{
  "n_layer": 10,
  "d_model": 256,
  "n_experts": 256,
  "experts_per_token": 8,
  "d_expert": 32,
  "d_shared_expert": 64,
  "activation": "geglu",
  "moe_layers": [1, 3, 5, 7, 9],
  "router_score": "sigmoid",
  "normalize_top_k": false,
  "routed_scale": 0.707,
  "balance_loss": 0.00564,
  "balance_bias": false,
  "init_std_router": 0.0114,
  "lr_router": 0.00167,
  "vocab_size": 32000,
  "norm": "layernorm",
  "norm_eps": 1e-06,
  "tie_embeddings": false,
  "optimizer": "muon",
  "lr": 0.00797,
  "beta1": 0.95,
  "batch_tokens": 65536,
  "seq_len": 512,
  "train_tokens": 608900000,
  "steps": 9292,
  "dataset": "wikipedia_en"
}
Below are experts of layer 3 (counted from 0) of a mixture-of-experts language model. Rows are named gate (a neuron's input weights, with its number), up (a neuron's input weights, with its number) and show model dimensions 224-255. Each number is 500 + 40 x the weight over its row's rms, rounded and kept within 0 to 999. Numbers have three digits each.
Before each expert's rows: "gets" lists some tokens that make up at least twice as much of what it gets as of all text. This comes from a sample of Wikipedia text that the model never trained on. Tokens count by the router's weight.

# expert 168
gets: " |", "==", " ==", "|", "---|---|---|---|", "See"
gate0:482541516482564493613519458508476508503503495536477530436515499490585522471519577528509514507436
up0:473475485468548547521517528547524503477472472486505547498551548467442543556529529423510475528501
gate1:519481480495501450515536511526415521445500437507496535487549493469521530488474531464476538501510
up1:478466469494540521538547540482482455520484511507528463608502500502603485494533508454487480499492
gate2:471518461484571598413508445568513492530512518520455454464598503509483552508499484496504477566595
up2:497538537564500472551562561545405436472423559453535509486493456477483504549437407541523554411456
gate3:462457488578491513515527438484539552486544499463524484466507574541499551478486515537479473503486
up3:550560521451450542513530482506486437473485475550528525513489523506510456451461413497510497538545
gate4:524489440471503436492487503476473551435618486461479562504490521492514460512494459526504555545496
up4:543419440451481513420459447545533562533600414481570549487540506564499544513493556478436484563523
gate5:475513449577489512494460565457509467470495531536515499523514485516484487434472495468604519562554
up5:468502528526543483419551439481585500466459517561627435543474528492466518509531483472504502480496
gate6:544490505451507503554503475530460540497590491460437531547529541535507514427445532488499464509448
up6:536502559426430527443482484420567505420429543496458572470546466505470391459474477459512512472582
gate7:567507543454496453481476526478582474543451500550496536427430507484518496499490461486478495408488
up7:456489467486471502472496549491484500511459504522456519550530428479434450519472470535545602481508
gate8:483500504483539494492523487513465481475440495534457499458515436448475428436526510499505468495576
up8:473553500450488501452465446535486592518444568470460426507517430422500533449492534515473502490517
gate9:560498493478485479563516486518448424531557465490497443556503558450514494556489531558503617458515
up9:539575542472493557631565535510450542484490470458459513472580486468531475477506407492535521500516
gate10:464511537499544487493489536501499506488547556417565558490492506536501403599496462456522518425505
up10:480474536523494485402468469542512531444512531426482564460577486511431528561506461498525544491501
gate11:509475476441513469474467438520568497521550528516477472560522571407520503582422468494527446570474
up11:420484467520493464529458539538477450482513539464462537540484524481500558484551479495501507490562
gate12:400417452504493502470472508614485477462525518478503483452491485489448521494492411542497483490504
up12:520436518465476395443505481539450490463415485540557470473451468469496461583508514516523425551493
gate13:500525494456439435486485457455472468524551522474476452419508481546571594486503501518464429477515
up13:399457510503500497491493460449508434464500469415435568519497535477507538507534564495480553468432
gate14:522472490494506467476531415495519486530482446436463457535576485571468481517526506452519522476441
up14:479503505410471472435445497606541492524465504562505473556489526536500504554531497399501496515488
gate15:467592520502557425526502543537444516509497461446526515516528488484470554442550462517514524549478
up15:491563532468518514473565542483565580560473471453469525445537466476427528512543462532524480538442
gate16:504506499505552486505427382478474531490510511517498526489549504412523561500432560454492489566622
up16:488453514470502447522454586541519476554515530432533527559508511503539535527499511508454482470490
gate17:529425569509485548542489514525451501496495541499449488526545473522518529514481486480518508525523
up17:429596460495449494445570505500544491462525511533464510490491416473455525489468495586447492520541
gate18:549515443470505511517506585474535590552546511580563521488476580522505502489480519512543508588507
up18:492524476541493481488524398552582456560541586487568468515545490479488487520524510432467565440557
gate19:531368450495440507514449551506497520463542443441588509471433509496559425592478484427541424485505
up19:461475548548531443556552572485511428513555432439467498535436524574455509477507591413502504531549
gate20:541499546519532558535485478490543500479405524521561619504492535519473426559495498478448456531525
up20:567473520512497530446534482447547494448494564413498448507508531465466474496530518510460481482450
gate21:420547486537489472482475460498527462503589508446403508506504496594485458548537404489577546511516
up21:535436535388531589478547480447452409473484437527581460490486504566516512496494497449545535547462
gate22:536483425556573553434495473447464507549518497496520461519502483545497509480508559415561507516495
up22:419496417538459508520497522508491568448412531499509470537483435468557436453582486453553528440521
gate23:479399509532508523489564416504417457501477505550486454559487530459530478497489514454548488482401
up23:531477497443460510502501441526520512549545464521476544529508497534557485531492479508561470496517
gate24:562546450490470476555496467505583541567505530514528483538496471541527516568512527567539511463495
up24:362532450503496459530438542533515532554503495459526480556520492588502560538531495455498487589479
gate25:487423545516512526482540463510492507422487539421441479448524547540424551527452473438523453545536
up25:482582520589483510540464519513481532515517517449509529442503497570527424513529501521460517519530
gate26:573540503419485468579547470555535464516534500477554584522513528496381535496504520493509501540530
up26:466506419524504424492427514547443545524550497503548490549515546461487518491521469588552533550528
gate27:513512399492532452527492534512491515481479450468494466539602511496505521476447502552436543468488
up27:501547474574488480476528548493456493509435487510461535484514540514499541519504518485558570431519
gate28:544468468551503515525435508486513488425535511476479466500452496482494552501487481499486454520633
up28:521479537512494520547504525504564521430554526430535516456529463511486564463501549534532517516545
gate29:470523459429503520529585434587601576521521522461511522554556518521546525520546422539495401538516
up29:475490475487486457475512442530526443553517505548527521522524501589522483482459491420473551513530
gate30:504512531551507513536527523434483493498597513484494538396564480562480472509410493522561521584525
up30:529484548421493561480479536472520531545494553500452486518546388588433450492520483476543455499514
gate31:486558507563432457501509468529508488520532512551535530499493503549473451504489509614572475527438
up31:457554526518467455536496524569490507544540509479482484544536520483484451544516485544593470554461

# expert 5
gets: "'", " his", "s", " their", " its", " her"
gate0:443541484419457465517462516526454414529489452478479445495482502545455518558538476526503520511520
up0:446487498527512486585478437468495508475525475516478535546488440418468453458511509501485479517474
gate1:471556521485479501479523535474518489520454605485480562470518525509492494569457504527499453468491
up1:476465570482522546514495508503423520553486521473524534467506515484539452462514566495475566467536
gate2:509493486473519507575512511506406548550491468530492545511514479520612454503487529500445463549516
up2:505514564403526405498487490551542494491468484506506442523456470540546546557507577536484516539463
gate3:453566541462563487510527511506478545440523560515543458563520466426479501579535522574423508494476
up3:496557446505475451467520444504583430472485519506552525471495479549546593493498479512506511465451
gate4:537508539554536456508485513429497545502520474508440464548487524457505398504508528494484490512534
up4:456460491502531577484682514431478549535514511476465567503491587539473571463507495409518495464408
gate5:544514490453528456500522417513535621463548494486494484461489445555496464431462483529493507545420
up5:501514450379522577394494523493521467543489501466529534465593505541494468568481489484599476453563
gate6:477566449535504504448453492529451508578516490546572437479460506460419486508539492627474546556562
up6:553494478516437484536464497516453392458480436471431468442486459467516512461484522492467513526524
gate7:544484482446489462528543446458581487523492537415430513456483538497457562536526442521500489542478
up7:503575490542530455525499531456527457541536484534543477468446532480541566477497529515557545524490
gate8:521475579551552471550452454457533497423528522480563472489475554458513551516543499522592527476524
up8:483562458453522528560503502473507502517519497578599490495489507509505494584542529556541509429485
gate9:543548564530524459527479505519491542483538494491534492551482480507518492463484457526525497510540
up9:496547518500582456553523513582414523565562459450455519599512546558514557504547478519387470527469
gate10:469473558490520529482434511500479365506634482414432520451476475546473450469504535557508515491529
up10:466513491453484508487488473469528483525476510492522568485497509520469477499494474500512482445544
gate11:490513560528488376480537464497448554452532501465514483505509527501509517532460551523540450424498
up11:468485463514542474453438493504564646478601537459482547458507530359501521552496529480507511443517
gate12:472465480524467524551489478552497535571576471549435557441466559494465518449565513514485548506469
up12:504449514497468476466534412475485483406488525542501497512488527513464434490473472514496494517511
gate13:496473554505519536581526566517458551553474533524552597480461454497509458536524492482498448520468
up13:467448458530532472552492499520456452517487542563486558514570478496470417492484513506498502424505
gate14:426462600525515463505471422545515510515471433490507492501494513489520471490579490541497499486494
up14:494543398496559454490481460474434507457477494522499489510471463535508527486500500517522478510455
gate15:465526538528501520545555491523515498560592547511490462464560568472549538441462532547495467505489
up15:533426558485508521444481535566486544481453483476527544513540456539524543536525483438538549574477
gate16:557445493401506470588437520468463481511507547489537527501466434501457556526515489489459449454454
up16:517487551536512427429498382484470615441594456408530527514488523440538508429507469516566540506567
gate17:462439459489434522533485474461454500469545503644514488451436478517437499522514530525536529465486
up17:472513503578471547470440498547505538556529405455532450462482451448479492554521470471528518443468
gate18:546588501411419471481506566568493495469528474522447466488442506498468488491502442499497433518547
up18:525512464535472491448511501454503487518491509487550469534503510518543493487549524451501450582544
gate19:482535490525465482518501516523451477456448529469518474462430449506442439564552463532465499501470
up19:464472457463500545625462452474512480548497408508531537465527461500555435532513505566456505545459
gate20:510455474560492588493570519473536521493485447500488559505522529539498548545429494513490478513482
up20:502527573527522584401418539457499507486505524521470470493445541521539525483417485529566499489476
gate21:490482501560470491501519579529444490542499546514384563472483430544514508522448519458442486488464
up21:493491532498533525481472472522475547427516504439510479464480505492486523519475498531455455458531
gate22:521570491446483514519573470406454525435532522523506551559451461482555489489547548539491469495465
up22:493482582473506493537583482464512451528485567450460471506547514551464524523490524496519545442570
gate23:577438511499549470495482542562460567453499548515527471501474482484480472458476530487520467543480
up23:496515526433518485433499436444522481534531547584445499496510527456510476543508486510451530463513
gate24:489455534496492555489555493541433477551554514574469481469523428516382557444444502517531494471538
up24:501532476528539548456561507488498551461537439480480460489458545541547553460498459454471557472587
gate25:451505457496472505556476469502454537526591496544451520487528546500435478523504437496499556512484
up25:498553484488464413472446444451512525505486467516491477446488487556459504463468450568450536488498
gate26:498577545535444478517545507486552492446482516537463535426478429443539437444494569447492429406532
up26:536512465523467428479562516517491489515420537457485493545510477487461472512447539438493451547476
gate27:572495578529491476520512487527509470477518454491514402538466436592481438538505458455431478448563
up27:507517420554543450422489535555539545538422529459485488459513533448566540530543491401509517479468
gate28:554533506516451487567581454492444436499529486593490450441459485539510512478498477451539509486493
up28:512531562537608479504446577497489553531473454459543500487529509513518437485420408474449495455473
gate29:536441522425482484516462513497568509482575452458478547496447508470549503541512549508490498531473
up29:518531530525479495479528528565446472437518500487490452565547431467546547535510481569519481517572
gate30:478505453453485569513528506491498570484511462517478632381523514464521440499527471551503462571503
up30:451594457527470510516446537476506497439540498462471502509500521453523511537571537452511392562493
gate31:608562434454459524414575522474539491453540524608521453509457498546491489480453481461465503481499
up31:550516570493615545433563567463549528508517491546444580523605568463501477513502499526500519518527

# expert 192
gets: ",", " (", ";", "),", "\",", ":"
gate0:524544451480501523519537536495497468470483439511526462452514503481555454512485463513471454546425
up0:511479523545478475441521586541487486516478446522519476477406566485477566490514462499410495463487
gate1:504424524430490516498540519592414599514542476468458588529551486488507547454456502527505555478538
up1:555503515477497513558542527529574491529458503452482544509520458566470589507508446541465540482511
gate2:511476532472503459475524551495534483545490484540545458549523494429444488552505465497544450487472
up2:506547503512453488480541496502500479512503491509528574486399484458461503534499549564497511504416
gate3:515525500512537432434528465478512517563471575561447505528487516465529467574533593513462460488532
up3:548452480463495499491532505426482528579445484567551565505496533532539494532565482452473456517559
gate4:461530423497456453491537454531438509521437559475533495478547519514481559483442535495531488521453
up4:557509536459488455448525570506496597494496560507444469564519468609501543581472545490441482522470
gate5:465403489447516560483509441514478478517605518485482464598528516479539529578514504456487487496553
up5:582387507503477452545471391516489467499516436517557446569535522446493542490451484513510519526493
gate6:517482450480576530501481578525461452511389529482535510459441460508448532505491586439490490538584
up6:512549457583514527498559497449523558517571480556490466552460488469545551491531527470524509467463
gate7:551443501546496563523468552456497482467517563454493488419456509473506486593454474455450485492464
up7:444481494460458441469436485484542543548528488517452519594487513445526429503476443467428550572465
gate8:503472383523553593547514516535483525464468406427566450476501528551534477510464401525461504504448
up8:538515555499508494492581439526528501560529498548536455547486483487405519509490499516394513564513
gate9:462534493489474506470486491397432523530453516494482520563490538495576488477460453442544462497516
up9:536469523544386486509507472514563524524581580451489504482575486487454524459489513524559484538453
gate10:445561465486452443548523513463503535529504487552493462542512550494468523532547545476493485503464
up10:516533505547497555509398469461538411547535537496500524552437523448517505520556516498494462430465
gate11:530564445475459489444522532476483538498511495470533500469431508496503525518545449597468507522410
up11:529493497483555531513449486459540558558455480503511483434582518528527598528535450414456440527501
gate12:496478522421491472498458489484499563554450523515507512520502478422484469507575493553558442473494
up12:473524476510483540545502435503514492475509533564584530465432495560418479517516536519450509501450
gate13:461472433530527463490527512549514481489431548444506472516553480457491464459412495504454490489573
up13:515441482488463489421529517508519460588469534498497507502470551492488523426543578429470494506410
gate14:415399483494452532511532588492461544503580462420528471523551560460487513525502480555482498517439
up14:504452489495510497540439527509469440460445442505541540519499505496496455534564499508417476510496
gate15:531501434531516498521569429490454539464501409496490465474475479530518477499464497503480508633519
up15:438557461489519455485499457503508526486442410501470459414479516524483512569505489496497517481520
gate16:472476538467499504540530515496537576518478462536493463530538511507517465541481456528552501509478
up16:532505523516526559472495516501578554530504476527556552505465510531480564484543533526537524516473
gate17:547531481486415537470480461529462522444486450534457531490470525532502526488453498475556471510485
up17:455471544470455461441489480432455411517547455503537482523489541582401457546451511487451536531503
gate18:528498478529519490492517463471475469477511496460469580438515523500491571506423498414507409493615
up18:516501471476525443503508513484540541527481533529445441493446483420468436496451507537534505507520
gate19:469561479447522517560536497562518474563452571473417473524536517473516479536513529483536527528497
up19:601552511509482520483550579453514486533518511534477498474512475487574468533479507497378530479513
gate20:493467556519526459506504518601541513521492560522472515540502596549522560585526487472535467430544
up20:536483517557583471494551476534526563587474557504460487501507512456547482518518518533443458494556
gate21:544460430576543515537397564485515571486550491498498514448427460517513543486493551427490500491467
up21:487481542475478464534448588541480503525480469478501481564558508557510501444510435571411514558453
gate22:525523461518605481535551394457509492453524482531530468465471509467532406518483524453498485556496
up22:499533484461524456531511541490503482528619399556503511471556442564503513559487497553511510519500
gate23:498475556476511519429451500489412471490552541508508482544524525532499486592451498477530459481560
up23:428439528474533435435469490463422560513465483566533458422501493487513501516534435434489492548424
gate24:484566435481515518496511580533562451501513497492564489490486525491497497435487424505540481464475
up24:518451485507534450446506540465470494447507510530506555402456483472545495513518585454533503486486
gate25:491516513472489507488460509444476511535456527536470396550554468535501414495516480536396531527502
up25:502602482502508454570509513471518529487485562538560534449407444488539494553471517425565492520504
gate26:588580503495499487447532509525444520431424577513497473537488549488399509516536614459455519542508
up26:490441510490537532517490596471434458471480523411494532520488599509475444530548496434510523435570
gate27:486494455499541537437504527485488467521430488393524528531497495478497477581589597524515457426548
up27:508522512533489534523406567478570489560491474480524504454451484529532557391514487477456488397423
gate28:467518506496459488558493418574518483543508552514491463546557509491547478544525420538505518503469
up28:528507432553572503483507489502539592422456496484490425567593522442461524481499444486522482506472
gate29:513496444493498444458514473503576478422473480532488508473529544459515511527475544541514557524564
up29:480490492507475561542480521542460521541494532515504555618501458505535455454432503483490491471405
gate30:573479438522577524507462462504471488469474509482489428507489497516518534457547522580573486558513
up30:481530479469583525557512555539447501508499520417520513521503479511457453516524561512565430492476
gate31:523492531526553472518441454415518526550617477576477482508473520431496478468514464457521482491511
up31:479499469445516503486519552561503495524503523455503564470475425460481532519497560512524480484538

# expert 137
gets: " to", ",", " was", " for", "ed", " a"
gate0:456546522481515521509483533498428589455480532505529572539481511489439406458495527473560505475568
up0:499512427450467479478595551472525501556521503517521439563520450578538466474524490443481486542452
gate1:496463483469395386454526472480542447511475553477477475502470499480542477465466503437498447540543
up1:472489467515459513500474535449494458499443576537472487562467397477532474472540481446433477418486
gate2:500488509479539449451508526489435475492447507531466553524496456496506435470483484509559579483550
up2:538476499487501464418500460450554517488460478493501522447434504458464430472536510449517466463525
gate3:555464469477498531573458463496455558470480509470514538461524535512478575526486528516521425525528
up3:524420515549527480422464528574478516532511429473529525519491498458548505436522481515466505537521
gate4:521527527557497432472537509502491484505448551505507469497440545503519544478512542442485555486456
up4:489395486453514539587465448454504476511515525449522553533561450454496498595438519440469524540521
gate5:543399541508482481509561453512475458516491510572580487445469506557410526421512538521500445505483
up5:525509525507403492520473449499478508555605581526467527466511480521496445464536496495481515466496
gate6:489494445542504511511508552480490509558463437496489590498455531451521418505493515506534457493639
up6:460476397466467565542530501537507519484575504501479413500508508492513520438466420600474529543519
gate7:530489456538448511491513583537504556438475492513557559544519508507486458556484570501528486577507
up7:463440460470551475424551458523428551459476523497432474538437491406529544519502614515461538468454
gate8:551501479477523472457520524465467517481553507503557510501486452539431444504492535507490470458491
up8:518546516498598557448485559487573521521504457522523522486496591534512538549527493433498483525523
gate9:526517520537525467554460523527484484405497469519544465476465505451443604531532511496518499425536
up9:482455487517545532510439486458506500462508494489511524549488496605515434467441528460496493473529
gate10:518530484482470444494537545563454538464528496450481479499460486490497530503519469513468397461470
up10:575526498525553493518542485504466576508568423503461479483498507537519548420539511522479541582548
gate11:546519466495465429474495508489522552463551536492563503538491483574469508496509502490476421561496
up11:455478452445510571569487462554519480472522468442471527544520507553497424583454471490597428527490
gate12:496463475565552542520460431583498525419552550463428487511530532551514458478473513462550455490460
up12:442513443524455489514439528434487589492468562501475525522496534526492514504482536469496533499515
gate13:560515564532509488446542566528495507474495564420511455524572466471495527504579497498552476426498
up13:531451534458446520516462546481524482522437537479502489523569468570524428496537480479520543456468
gate14:496555540484567480478500514524510470457478489429461518487441505463486562465431525497516438528529
up14:556465499453467503541465591451535463487504446606458535498523543530514482514491552512454573471580
gate15:537522500519494434472495478564577522517565481389486492563490468509527497462532513513432485442552
up15:520481416559542512473492504494455584542574495528481489553476476456541568480550470574417492559533
gate16:522548489539442524460505548546482532540514493606529538570433530558490457444511571476455493447546
up16:504528543449493550461520482507498497550500443508545481499460517533493538587471527535443526478534
gate17:505485485562489566514450524489460537511505490496529539546470496485491511464542524477513528476525
up17:467525400474471516544480525538498526475419490564565495547497548527501489546551576484546493528487
gate18:538522485429490457572504468444481461537548528490543556561468467535504493501508527499519512485471
up18:468612487518508495476496486500492508505471599589476481512449492491469532529563507380494490437559
gate19:525457466579503446481507500456491523495458583495511532481482518414530458521509579478452479547466
up19:505451498482505492488553549519508520468434500503550488481521505444468563479438522542512479478494
gate20:493552523572519469515446425501453500522542507448451463487483508468477443472485517505478508615477
up20:506503471534555522514410570465431456442564467528520467458530505474499536515503469533498475522466
gate21:511484548490449417527493456521524535500460632456467548532468478526475484424462515544487486552521
up21:466521489498516521393428534498548498483555549469431396434551541536465474551475519498520454460541
gate22:468486520539446488487525513588441475505485530512534516488495514460518501492502554528550465484469
up22:485517512461504479463483471443592478481469571542507508547509490571465556545455469519528553504450
gate23:561446536403484448542502510466445533526525523525532487526506543512418438506513488485517506507503
up23:461496518470415593474531485481524482473487485515483519449495481440490471527461390586483516442531
gate24:495538505557477490563475469470452502488475563498504515505546541556401519514560480492466559492503
up24:547501478444455438490436504418514604529502532505537467499537510483505487498490514511457570525502
gate25:462531467449527453619479557540470574493491571581468521537541539554489525505475496533538515497540
up25:492477541445529566543462497503479475564539434482498501467493529528439489517460481361471521454511
gate26:553485586457473465482497522457473521494467519582480519532483491520457425514532529419615498595584
up26:488513479533485509518469503454418587479484484455518492469489603528556462527486475515465498488582
gate27:553504481467481530483459505508389577487553453531582502502502458574475523404518466561497499420510
up27:566506522451553536427494521454489540415480497502515500516472536510481597521458487454529556507529
gate28:466574456543509525490551503522553488551485511470544521510497509578473529476511517562511565492475
up28:474473511525556507522510554490486515532493456604521518535479523494498528510503550437537495556475
gate29:552508502531445525478447463509517441538526472536502577496451463463489452438455506517455440431524
up29:556461534456476476513477528585599475480512473458525435505556531509529576577510423520487517459496
gate30:525464489552525515557408532459492593480501517499485491502524492510476503513508501592507511553504
up30:545493523448516484473518462506557481486553441494520506490539461463513420512521516418560542457436
gate31:546477518507567419463509499525461475523560522553576542523505461527451465570537483473543468473503
up31:476447563520455557472524564550519502528505506502499549580469430498515501499456415412481492558543

# expert 235
gets: "==", "===", "=", ":", "====", "See"
gate0:425520579500451461486510452578518483444497481492569433443406473493452563516502460524443490457484
up0:514473544466489529508478472523499506468478449479466422484489432500496524488476477477452432563527
gate1:510486563567515493504554501484460496514453489519444559427500468498413510519494500441474481487465
up1:495524417524516510530548439572516526465446484500554553500475495468523489486498431553516420444528
gate2:452477523540468533494473516510476469551511513521458486481515556478497481528424524451469492507404
up2:513481544561515442465502502457469479561514454514534509559438536526537519511582441472450488435474
gate3:474474554532517506431400504537502514529544468481556516508531505551530512525439372505459467465533
up3:495511457476474586494447473510485439508530552468512447523523587509471483491533548478447493456564
gate4:499458486426435532451517530543451542428582554523515526461474482489497545596490426589510389495440
up4:524464481557537519394460523505462561490554517531530450570533461484485506495599478548492446455505
gate5:543501535566491480525508512567570558548520561485485539500410471559478591563553431505486491478472
up5:504476525484442456499544514501525500470465525545548541519517468494533480441508497469472494492541
gate6:442500603466512552537548497550628550458467498479504540521476534585513426397427455525503483499572
up6:517464461521495509478518562491524446534491571479526501588552447528503572470425458541499455534508
gate7:504487503435520498503515456452537540422540482522438588532446465519503480500532465506509516507591
up7:529578516498475493469491482546513504450514521459502472539521580528491426601435484456463477522500
gate8:468480519462423442487527485598503439444486439524486510482549481526454580473525412482528562517547
up8:510509468565481500490575546435590486512446493515453513410447510487514534471556481509474551421457
gate9:445502609463497576452483568445519523446506502498554452512491458417488552533465487499559446573506
up9:544426439524532409484553439516479509480433480509471450403503469363530502488468544501492494490470
gate10:570518487520521542488513525501440522505558617490480525492569433531511542529550425447495436475568
up10:467488570513510511463436472510444527513489462432537414429478509516484515463520518533431427490500
gate11:490486496477530490500511466462466531479517506549524531505534556543525405493459529515456467518524
up11:506481466453528500539459513540481471527517529506467561585497548524446532472521527536509432411567
gate12:444505579495486466512469508504414468487538492459471421447491456518526519455513535504445501495431
up12:491504510498448489528524520526513431594528600531550394548499513464531535516454530508505525478400
gate13:474566436517459448533506494502376566523487497561542448550509505515499469540503545524482472470474
up13:448499464523500526519533463496472465478446465536563461521467529566442512560487553536447579480472
gate14:499538518427489515540542498420465438438458458493463586543483493510526429585524503520550476540527
up14:455537574492501488498445472474458496509481506388504465544498478502474427542495480468538511498476
gate15:479458554509519497450422398497456521501462477497535497458537456517520472467548549519492481555509
up15:499488488522463527504501553582509487447549532512518437561449476560526474486545456549475475579504
gate16:445488459512490462528513489452538499397526492493533528454522483504547512463446442535452464518561
up16:502498569519442493445417412476536512533473553502602553458509503460513491462457447539496452578488
gate17:474512535501559541528512540584468503439558556502512439473445497538506502517470514520504473444424
up17:429475494497541484497460534501503482418556476465501490538485524480507506560506498505480497442500
gate18:509549454457546582496599507527496549476508504578517573430522480561494419493498509518534520443515
up18:450476518532455478508441500472489457576533534568489414529498428456502520429430456464517520503524
gate19:534460547483485452635508565563457568508469508493500521494485484485503501442503507511482441509489
up19:527519476486513566455481509466413466559398548469506519501490460552553441481605547473501536468482
gate20:484495503479488531585501491479456443528495553462555536523489458475493502505554534462506439504484
up20:504460498502483511457492536534591582451526472514455549510421551541434492475414438486449578447535
gate21:508537505486463575483477516515562608521462425521488496515408594541503504543515539488563452498481
up21:501503399487521500565517557449553468448482479468487465516502513488558431468529543468556440557504
gate22:534600490514498573501515479482482485463451426537555557479524478498467424530488534501505489492567
up22:470532341482528538561536530471475521393523563424498565512462526469482602417466490545503490454529
gate23:502444469462502472400448451522500552542487554532579501539406506547507535522442560561505487431529
up23:541517472477526463520478553554448539559465493499499498424400488400518506597476380548488518494518
gate24:509493526510506478487407484471424559506535541522510549552527464509531475459495466523533465619507
up24:490578478492469558541556581495482522499431441527450517447494468555455517538508529555476495490533
gate25:425502477564486522592467547531546473486499488490481502515441455519492485496547542459480500446481
up25:536466519442492550486616436525526562494532488417544538498432428459531456514513526519545468489493
gate26:514507548587408480502546472515398431532499574527520469509418492503452516473518492471511489495527
up26:503502480515466504519491502490504399464525518478449472536521422533538527485466545449516510513557
gate27:508511440519411411472599486526508452592520477559566432553470509504486540565570431452484412600522
up27:494496456508526476566570450464512488498516507466453526476512432519487549467471549547464478560425
gate28:494564568556525485534525519481503486536560599411534466455493550526533501536531487422503475495478
up28:503493476499505523497533425495491592476514503428506501486542441476499547462547550429550499474484
gate29:562519472561448499472498434514527513572473484444566541487469515528570479498464479525543465479492
up29:487551511433478479543508424491543495495465498526547484500502525484459476475490482500444526467515
gate30:573523455542491515534557539452512581426505552466578432465484445539495520546509479547505456548476
up30:525508483464542471590510510522432527525514457456545530532526472496554467467459501477511456489507
gate31:425496461556502565466501506514486467534467463538482517478496498485522429468517456480549469488495
up31:455521590529472397523554476494464533516498513553484469420464491456419483476533447556464500492452